Experts of a small language model.
Experts: 32 experts in each of 17 layers, 64 dReLU neurons an expert, 2 picks a token.
Below are experts of layer 6 (counted from 0) of a mixture-of-experts language model. Rows are named router (the router's row for the expert), gate (a neuron's input weights, with its number), up (a neuron's input weights, with its number), down (a neuron's output weights, with its number) and show model dimensions 0-191. Each number is 500 + 40 x the weight over its row's rms, rounded and kept within 0 to 999. Numbers have three digits each.
Before each expert's rows: "comes before" lists some tokens at least twice as common just after its tokens as in all text; "gets" lists some tokens that make up at least twice as much of what it gets as of all text. This comes from a sample of Wikipedia text that the model never trained on. Tokens count by the router's weight.

# expert 12
comes before: "9", " |", "–", ".", ";", "8"
gets: "1", "ing", "5", "6", "0", "e"
router:551435537475555479461543541533456537544517447554493457461547461557541554544459472541461496446545455464545544547488553453564541546539548529451459534537465463506533467533515518543514471492502468529539547463462475532469454457458466459528518532481463544524495471458451531550538546504462536506533459536449551566546472558535475537454575466540541466535460537535542519450461547456535452536533505542523466457462466455461464506518470466472449469499462532453461549544568548459511468458545513449554550465537546473462542560442449454484488494550450455464537467476537525447399568452533534504
gate0:516463513513518466538466546440468522562494446487498522488462506467536484519571423488522501437508444399526472484515489542491421565530488600473468438559462531489453521579541555405466418542490530524414546519549507523488437456512432483553544540486498528586429493456529468442521530507502451518507483479526484506520468382511542511512471449452562519528510546579486513492458497471515494538501508506514480475467493473545495522519515464516527423456461560499449539477536547512499509458547519502462524522514520480502492533527424578504509537471421498437530495454509504470552474484504407444
up0:488466592573501470527572516479461519570507485486534473450538490477503464511489514520486539638453499466510448454518492532491476512485509494436473484519509488569539548541534526574545526546446514490564466464501536496548491523467471523488487515508411531471495494490495519505521433583525513525506444493451487497535591593535544536473491519396461503508499544512492459452497484472475476476485517466477508475503486471538520500536535441581499562460495514510479596660477481441497515526536395479531491566515492499473501535492492506500483505538516457478515498392579493477518441479461527445
down0:507527557468512548457566469593507500556488521500553495489524493505550600502521537494497461531527528472522479541478474514588538564432521506472539551563440583513505463416544455485573426616495489453523483445454480504556460517517450504507483488459518503444522461563458554517435482485467474484558545483495503451543488483479534403487478484461490545544461498496538495513561483537502552433511482589402544469480523494484529561490500472490485531500470429464540511508458462446492559492562540538568510498486490457540554471509482440445474475505489519488463520488512473454567473445468433484

# expert 14
comes before: "-", "\n", " the", "The", "==", " a"
gets: "\n", " in", "-", "er", "\"", " In"
router:543469552501536453458539544556444534546496462525488467476540465546550544544459454540464510459548457453539535545500532446542547537543546553461452554551446457555542458541486522546481434504462447539548526453462511543462463460462453455554500546486459543500500456458468510530556536532451530507543456540460539507556463533544503544455533445549553531558456539543547483440500538454539456550550491543538462464461457462454460506539469457469453431512459530496451543530452544439496450457533523456554533463550544461460539537455445464493474482542460453492552477438544537461484536463544536492
gate0:454545515470526500504515586451439457477499449532463491474477515527453506534480550595480536452495512525489462479547574470466571509537455491560402541517517464498549468471491491563480468488502536476467511467529496495414559455492514497467501520452437493535569455513457499468567533487552470551614456555511482489507506504473503597415468542594585439474441510540463485516508505502528444470511559540509465470497520519482545598438478499522505529555487552508514481547523546466541532523479516513513537575561464553489536534495539539570533463514444465464508493548496458525584512476517495465
up0:461488479467556515529530543471474459486510462515457471443491500549474488522463487592442534498503545522521472496533526472462620521511570459531416546503475480492558500503537497542475494493484520459488513498528553478464528459453483467527459504465429537550587450499442465462560507519547506542611464562480476441524511486501498580441488544542573426499475467516462505535483479528492459479516553569517473449513485518499523601490526501532445473567488514489493558562492524479570490481484479492512528561554521561492533551554495545617499458515496482417583522520507461503536545508562557454
down0:503488481488520544527547533536492426559493509440483499576527557508502467513542552562469530494539532542431575474402443570531463472511539459533474526499478555480501557477498469451521515550530514513470486466486516465471496519483548549461580460488454465455509458455534517471502446451476498546486477375497458479555483483552501498555473443493600521507521445437500553489521441532496511519547488462414537511466533592414471533601579480533503541484467516518578504441500545487544483517496465505505520466500491476519498497502587558457502520483480399471488505549524485507492541481510436447

# expert 31
comes before: "0", ",", "s", ")", " and", " ("
gets: "2", "6", "8", "7", " was", "9"
router:545452546506545466469538546546452537563466452530466464457550459540536535553456463543455496454541468461544530537470535453553544554545535537467454551543454455538548449542507502549463458484456466546541528458460472535453462456471456449541468549479449540501480479463461508529538540466460535510542453541468551515540464557549518537445561453559551493547461539541535487465519522458545454537537517540541455459459451454464459516538473455456460407517458535506459524539515544456468462458539469458540562476548534460470546546453442456506499501536455460529541456462549547470450562463542538493
gate0:533484589502488463502478505556454521455476465540521487487496483506560506534461502513454506431484515469546580477546436512550474471481524565514494558511503531509519448519507575553424464508623502458519458444491447566428607458550468537512435509532446558535515475500449465509541516465454474573511462522482517579485516497500548475450484429527510504490469540506519579500467445435499494488477518505519433470401475474558492474492525539473478518472502485472512510522554498522521501489466512495498513481469479496474536511541534452542543408541494478647481486539486484449414435503552531537
up0:516507486513589477507529511575497518548447495531464433544524458495529546477538519509445448502496460411515542505491525430534568562497471513472463510481456493489563460540605576550469470453523469481567460450521543524394521499456519513460515506471523511511562417514490467544519507462467462532489436512526471569516528476453558552603538455505560555504459532514524613450503492479474501509495500500527445425521504455481450450475471441493424553524446508548524491517531508466571503482490448462522496487486529517441525481486522452489553470481457453551592518551480515441461488464520506481
down0:549486523407436499513513454554520556460516464516489485511445427440445474517491464494583391523496522531494459500466446432447493450473484559513516477505515581489469471498469496564537587449520510398472565520533509554553467499518537490492531487530403470535529449538522513519510493550467440492551539534473409487482537572511582518549489510510511612477484566540551550499531462556503513508506531525487513451531485567543498450515501521493485444427514482473435480534427443493509467508509455498478516536498546595489557503476545522466502482496477463488492503541503538488509514541576469462